Experts of a small language model.
Size: width 128, vocabulary 8192, 31M parameters.
Experts: 48 experts in each of 8 layers, 192 SwiGLU neurons an expert, 1 pick a token, a sigmoid router.
Training: a variant of Muon for the experts, 4976 steps.
Below are experts of layer 5 (counted from 0) of a mixture-of-experts language model. Rows are named router (the router's row for the expert), gate (a neuron's input weights, with its number), up (a neuron's input weights, with its number), down (a neuron's output weights, with its number) and show model dimensions 0-127. Each number is 128 + 32 x the weight over its row's rms, rounded and kept within 0 to 255. Numbers have three digits each.
Before each expert's rows: "comes after" lists some tokens at least twice as common just before its tokens as in all text; "comes before" lists some tokens at least twice as common just after its tokens as in all text. This comes from a sample of Wikipedia text that the model never trained on. Tokens count by the router's weight.

# expert 36
comes after: "–", ".", ",", " (", ":", "{"
comes before: " |", "%", ")", "}", "0", " m"
router:173101147110158092081136118123144176154147075121191056130128177191151130093090111179168070068114080128154177195095129140122159113109048127133098171159175136168078132086161114167126133090121099078134084097163118163072069149147132138132121122078134152126118127099166073141134157160125177148195145154140148116147114096120128130137126134107149065119160112097105138152149132151130142100177
gate4:135115087158076153060121132072131103125151141052197137142188098140165093083138121123132145104130143087143097198179153072111195142159089152132118172099119138175069067135103078119101122127091136076138122163132126157149123133177100190116138111198145095146169115122073136124100114179166133117111131138099115140129120157188109130142091141064125126086097116162129136145152193163122146091115
up4:144134107170081155124156146097130067111108119112137120089125103108153094133058130152137167094114105153089070045109156096166123162143118182058203112080103136107093164120172189130122125125119096153157161168103120164134129153167115119153140131135129127180189168139069146133117168112109103158137066217115115139176090086153131169152115132117111121150167108095104152159078181158142144161097
down4:108159103137143111094153142106161146140152151118119111157172149061138147113121187156136110159157112168169154083063176089115137177098141129142098117161181147193127044105159099097140126163096109092125132120088191125057097097091084096054138143133129092142109142130195147124111137143137116149140182152190176126166123122133129172137166115152147165129116143134189105067113147175096138200121
gate5:121088103109168139115172108192093095180125137189133187114119130163162140112129148158106105155136110114132111173075158127170184150162121083138149132179150151176101130177135124131097105085135114128158159141116046092083099116129143137128064127088142109124097147139103117190131138143133144140109119126111105135122139088093142035135103175210156051091171121122101147139095141079156128060187
up5:076149124157129110110076195091170159078078156104134089147155130123071093175093106105210126074138104141121101142110093146092127132130116149129064171136152095083145128072112165116150128153106147108074121118153118129147123072112090161122155113154090133087094127139081074148148123113128111098144083097159149186152139135096158202090083102109120172181153125091121143125180167207141154173141
down5:218116139120121163163115150163117116120117102130123120117104117137138173069129139128064105124143120147193076131104083109122142099069166108144072149183170108149123122176093144134133052144124147117091100109197148199156168132077047142121077129108073162125100126089187119072128095190120131135154133091117122136119132175202136110121156147108132105155143151110124102137092106141079120150184

# expert 17
comes after: "  ", " 0", "%", " 1", " 2", "0"
comes before: "  ", "\n", " 0", " 1", " 2", " 3"
router:120136138165146058130109107120115155065135095123153095102110108169175130140158129119117074080060091183181158165153140198103175118119123121143102115172149165189117114126191097141134089170134143135106118095124129138129132120157164134132103119116112155092105162161176077204126113159149169114173154113101057074184206121117098127120128134114161083133076144158100169103160151145140125168183
gate4:172113092135101084097088203122095114109105121150099138152112134172169162117135161109066084148129111178115071125099134146150087127096083149168126074131189140160114047115142113137128086195131103131151099110156120144106107172128177117105081075109092113172160086119150129137101124150128128123092116113104208143131161085162107198162083158121146058175089126135096111137101104135116136101200
up4:089152160071159149108195058147139121151102142117092106079110116103087112198101117131186136099114198123121153156103089132103152131083137152127080170058093196119139140152127101094098172099079107113175150164105131118094117152070140113115159110132124131133172193131054137119110111107108191134174152105165061142123064121151143152137132102118095096130102126126145086114083185082120125136117
down4:150157145155149138074084101113154156156115149103143130087140159164189127138080118167111118169170110191124134135173134215111114119140089114085133140106175130115090138147094116155131147093107156110163106111088092168127136095169137126101060148124118103155149124065128211149120120112188154194140130133065119176146169078122166168177089141162108139142117187098075084189133155174118132133100
gate5:121100092159100128138089087057112139241069140068073164195175095153153151138170175151074152136115092158164127144109130089087127150154133165061115152150082141121080106183086098113156110134188105150086133122098106135129145107111092110143160136062150128117158099099133108154115134115104119126196105083135109128169109083143172175092112150089108144133154158154122168150101116097145118136132
up5:122154163138152133174126120130120130137164155172076166146111078096181128101145117118130094117095127197237140152136143135089117141116134137043082135106087160146125134157132147123096160141210172176094141158117154132079111108100100107092160148098159110184160104114131114183187150107119137147107125158170083104098216119140176171141112173142142113173165081123115094129142098164118109176122
down5:114209155149065107129128133101134154130133116129117108087176113101142176105085136088151129117108146072164167171172144134147140163136120119106111130145148129095137086124128147098127091117099122163087127140082128112136094148105117188087141122083137079181166144131148026179080150109129150167082187149187189102187053126131158102128137110146095125096140077112151109112107170110204100175125

# expert 46
comes after: " a", " the", " an", "ti", " their", " its"
comes before: " of", "ly", " to", " and", " for", "ity"
router:107133151117168051125126125170127091082121101164143113105091108134127137182127125147128104111082114150153184136144123180089159207119087162153099085163167135135118103116199171117152106137160128116109116141112082173138119156101167126120128098091128134076097132094109054177126100105111126122230107091094108106134137058104150103166121093068179112123132115077116126147208159128134171106172
gate9:176123114107109160145098109132103191056085143064077105177123142167128198071119192104059134124155123179084126210151082162140125129101174125143134170147102136198148106130158118150168080107132151138154145142157148133124134101083099098140186125130093129145129111070124124088122173089091120105074108155121120136146078077126118103103096189138161082123093145119134111138137079158103145087145
up9:087144165123154127133126148080131096180121090126139111134160209145159127106177068111174113112202087100152092133153074098149121053076136131138143146112126092131115115158114156145183143104103164147116114143128103126081152150171175108130114145172140044103109183141112091084176122156144072122088145127113123096173156101132128175099073146078131081124180117114103075200144138085131142092140
down9:214176138129118143082116129138103051073127173182111134147139142135145162135135147136101128182140151110106162232107111134117155161082125138190102096144146214098102106143108193126173099158127121120130116167111110099093132145134169151135110167212172114114105103151108143125137161088146082084085147120143156080123091177081154135115132153157133101069136103072113132153171130105124125092150
gate10:109129112118122061094108151131097076069103119119097149137116114176184149063136164112093110079124138177129120108140092139167152121125114111166111134122091123148113119084113141057180086177100128065152136112152180131089173138170153107126143099153115103145157129096168104142147120157078077108135147211101102090156142170051104100148161147052159127110118095104141145092145098100173107156206
up10:103151116133142111094092092110095079113043138108105121154093131142133173077118168132100092100145127148138128111142144133132163073105049132126139130099057151143123147107104134140118173111110094071164161113188156077121147094118095097117153102090123125155154132119138118227121071113109134054075141187091147084156190127061092134114121112098146141117155089153151056170143115160136133177126
down10:118097042098044148116150122146169104133094097071126112137150062112100165109129184095132171117124126142121171040084155152176153162150140174089131109146145118145147150123114162158120140135102059079085113150122101140155103174182101162167171090187148116092102113139105099142139168135076131114137100124120114148127127112140074162138113101136123157116064150153138163153092204130157088112182

# expert 27
comes after: " in", ",", " New", " United", " of", " South"
comes before: ",", ".", " and", " in", " University", "'"
router:107101134128100096155107140126123120086124105125204135132064137170162127118103094126066119094128097128156152157087141165162137160091122174168140124167125155173094162075186159212142148112098127102186119077142143148123083161198111131148134108096117128093110144082178094195123152145083144109152056128191096111139147099104077126133101120081139102122085109127088176162148163139083165075123
gate4:116075153119080134109143158163165097111131071190166170168056115132113062115086122158127137116085070094138145100136103055152104142145123126074113181150167165146145088147167122099152145160130147110183170109126171116177161135087159111139128138153112133127146100109159133156110139172183138119114098104111106124134083140162124096117092118092100156076077162103183195110120119116147132238114
up4:116032121144127148169141159155144108127116097121128116146117091141176077087073104124137080147175135098152118115112101120129154099149171166118104093190099155108117104174125116097140135138100108122149106096110133183165180048130141165124116162090095057090091117122117077125134131187107114180125075137135176163119088149111108097061165101121110116080162127104129114170196161097161119063182
down4:139125198106116119152072122157098145195101098148148120138117119136070099153048098182098125136143119134136139194121092069022124124142122091188084151133136130118111117137120106129165109104103144141159138110057081112148115112105095088117082109093161124078145102142150171173085135075164167077149091164124117147112147064091170122110156139091112116073113115119134089097137089130161096117078
gate5:138125137115156125125113094086152105141134135165128103103042127118166061085164089097076127104119107072024105144096149161156139119105137135136108140234112134113089151131121152095107091125108080114092172145111189133147172132143125124157154130120113115110079167123132054079157123117164090169078139084145178161127159129116124158158081183163153153122176139144121146132100185137086171117109
up5:142148116115092090116177149187061134108140093138144189129139157116100203144118101127172112120118184186189139125122163137069128123197116123087149086093141098150167124153164114154140158107137177142117115115165101121144125111125148100134115145190121110177150097097158143208171133123120178107172109162148081140094147177124081122112188065108079086115148115102092131113155069145090117142189
down5:135102159115156157166218143121115121134126123157206111132101134064095136144189166145125081115103208123157155134193194212163118123114158105152099156073148102140100114138180171097098142135130166183145133132147125114102145087154138175130094155141170069108130130099127167166147124124102139078100099138167148115108133182134105161158190090066142138167123109133123169145114113162092180132139

# expert 40
comes after: "\n", ")", "\n\n", "  ", " 1", " MF"
comes before: "  ", "\n", " 1", " 2", " 3", " 4"
router:178112156140157086118099093100101057080121074086185140087163147177144144147161132166106113083114101164177177201133107174095127109095137141153142120142161135201103111114135167146132130166141140091136148103132123110061147178142100184191141153086104197171121180145149043141122094106120139119152139152145160114126152129158167101117160124099164101085087099102103132100148152175111138095164
gate4:153141101157080113150103106102147156072147135123094047102131096224146076059165097067165074129101112147136112138058124138182113129100164113166203140163110157153151115108189147079201115157113161115114127144076127108137193163113111099131152156180133168126127121118138161123118096141110136124130122175122130173166165152108123104073107135095113101142088151160131133153139162106185103145093
up4:107130134135180133167122085107116085130110074162137106127067127072142103190183094160153191153126163136147113193116126110154165121134154168130166143101131113104161154106131116172136122170192120126120168070124106165150174081153103080201119180098137171112074140105173127135153138086072119095154166095181134138086152159160146120097118109164125147218124127148127069105150139102120114111071
down4:139063112078074085129132139149114097180147106110089197082106073110120114181103137122138042094160118184170160160174153117138146155079151146123122149110129124131158098119075108137093156107117148087137149099159117182133075150147144160175140063107198138164123158100157173092121144153163174107123139135129088138159166108096130112169107185125121139131123103074153178113073159144096062149112
gate5:144140176155143079115139148127131154088161166166076117147060116149136146135158108098098132139108135132096122108133162127127096160087085129108164052112078107133135077104105148113132102162154154176172150213128175147117120132143164242100152189167119138173178103123155095127129134120113135114138105182122212080112096143070115114126104137082104153117161180153135162131135107156113072089159
up5:186160173199143101158147100180138203166136210148129105108093091151116199113130091121164116106131133154136130096146162134152087090128126098112101124132138158120076043078083148138176116105118101106170110144056163153174095127151124161136132153083149128066139107172135069074132122138156134133070156160167134128128091126142138160164127109098082090122196106184139124099130117112114134100131
down5:159088117163101120159112106162141087086123133132145172171122162134132170120124162169109099145132126111076141074135176143161112120121162108099129106115134136092084158119111160134086098132100079171112140135118127083073121154118090176122143149063073131154157098131132167126117133092095145074134113163142152132030170074116167169093110106110222193150128153170203123126144147114181133053157

# expert 19
comes after: "|", " |", "  ", " Party", " Total", " Billboard"
comes before: " |", "|", ")", "%", " medal", " States"
router:138124154157133111126060118160078116070069116120155123073089101174152132155116101157131129125074086123208164205091130180071092118108085119152135115123177139155111152090148116147135091106140064065112142112168106153123132125157149179179134148116162137178131153095105090148110104135076159184143146123139129139145156076162166112145128078064185106091127123126109133195178132156159157122128
gate9:084147142095096146169164170163131159083167106138105061170175060120109135067170102136122111112129141161168104146153124099102140173137162149120143092116117110095163174126124157100176158116114060142149117136112068143117206128167122181207159138166159183156144111144124176137147164113123122106091063200133145139161111100160126123208132114108131098130131144105119153192150116136116117129192
up9:119144147162156134203131168124136142212158113088103160117148121120112193135116156095164098136171163116147109193129134110156113168167158047098151111129123135162116109138154120146096117122203158101170115106062098125107164153093115164099141173089125125166093127073139092116136111157119139090055102122099140175111083123148170119077178079116088091141078123171155076173116101130129076123169
down9:112112169114065162173146161195178165064111125116136109138124100128108144153182154184163164092117101116147149149131138068122123134081107094156131141184148120112166111114155070104160106136155124157111181122135123108092123107131079135115197146116135148104126111177167099128121148123107120150142117131113100195137057166108096111175177107145148097182133081148168147063096168118023122089162
gate10:089163098068100075098085118112165086059070082098122126134119124139117106125133149185090160028102127126081135146187148122128119108111125161100151084154143154121114141167117134077121122137082104154118085092158156167126079116120213128126171165167090157173154116062157106136130135117105146105138114106137117088180152086181099143089133186091128113167112114103160119101157179180120113134093
up10:155137084226091144198166127157096150117139147093142133084127130106179169120126118136132101130112057113119126156170128113148143106140096140077102137109140087096086072121140162152163120077108078148130091139162159182180147166076128158121112140105165108188163081117181129149212134141112130179117119122157139139113129143138151147219184160154171128172104143142149118142136086075154145166161
down10:112145163094124070152134111126138126167124207148134120199096112083139161088123108138078151120136141149161123136131130167093083198111130179138186159124101123162110105177105098083153077110102124129096062080129132123142131140103101116199215118162184108146122184051156121156097137137136142171141097143169150119133143120145138131193183109098100089080143158087113158125108121086156130078099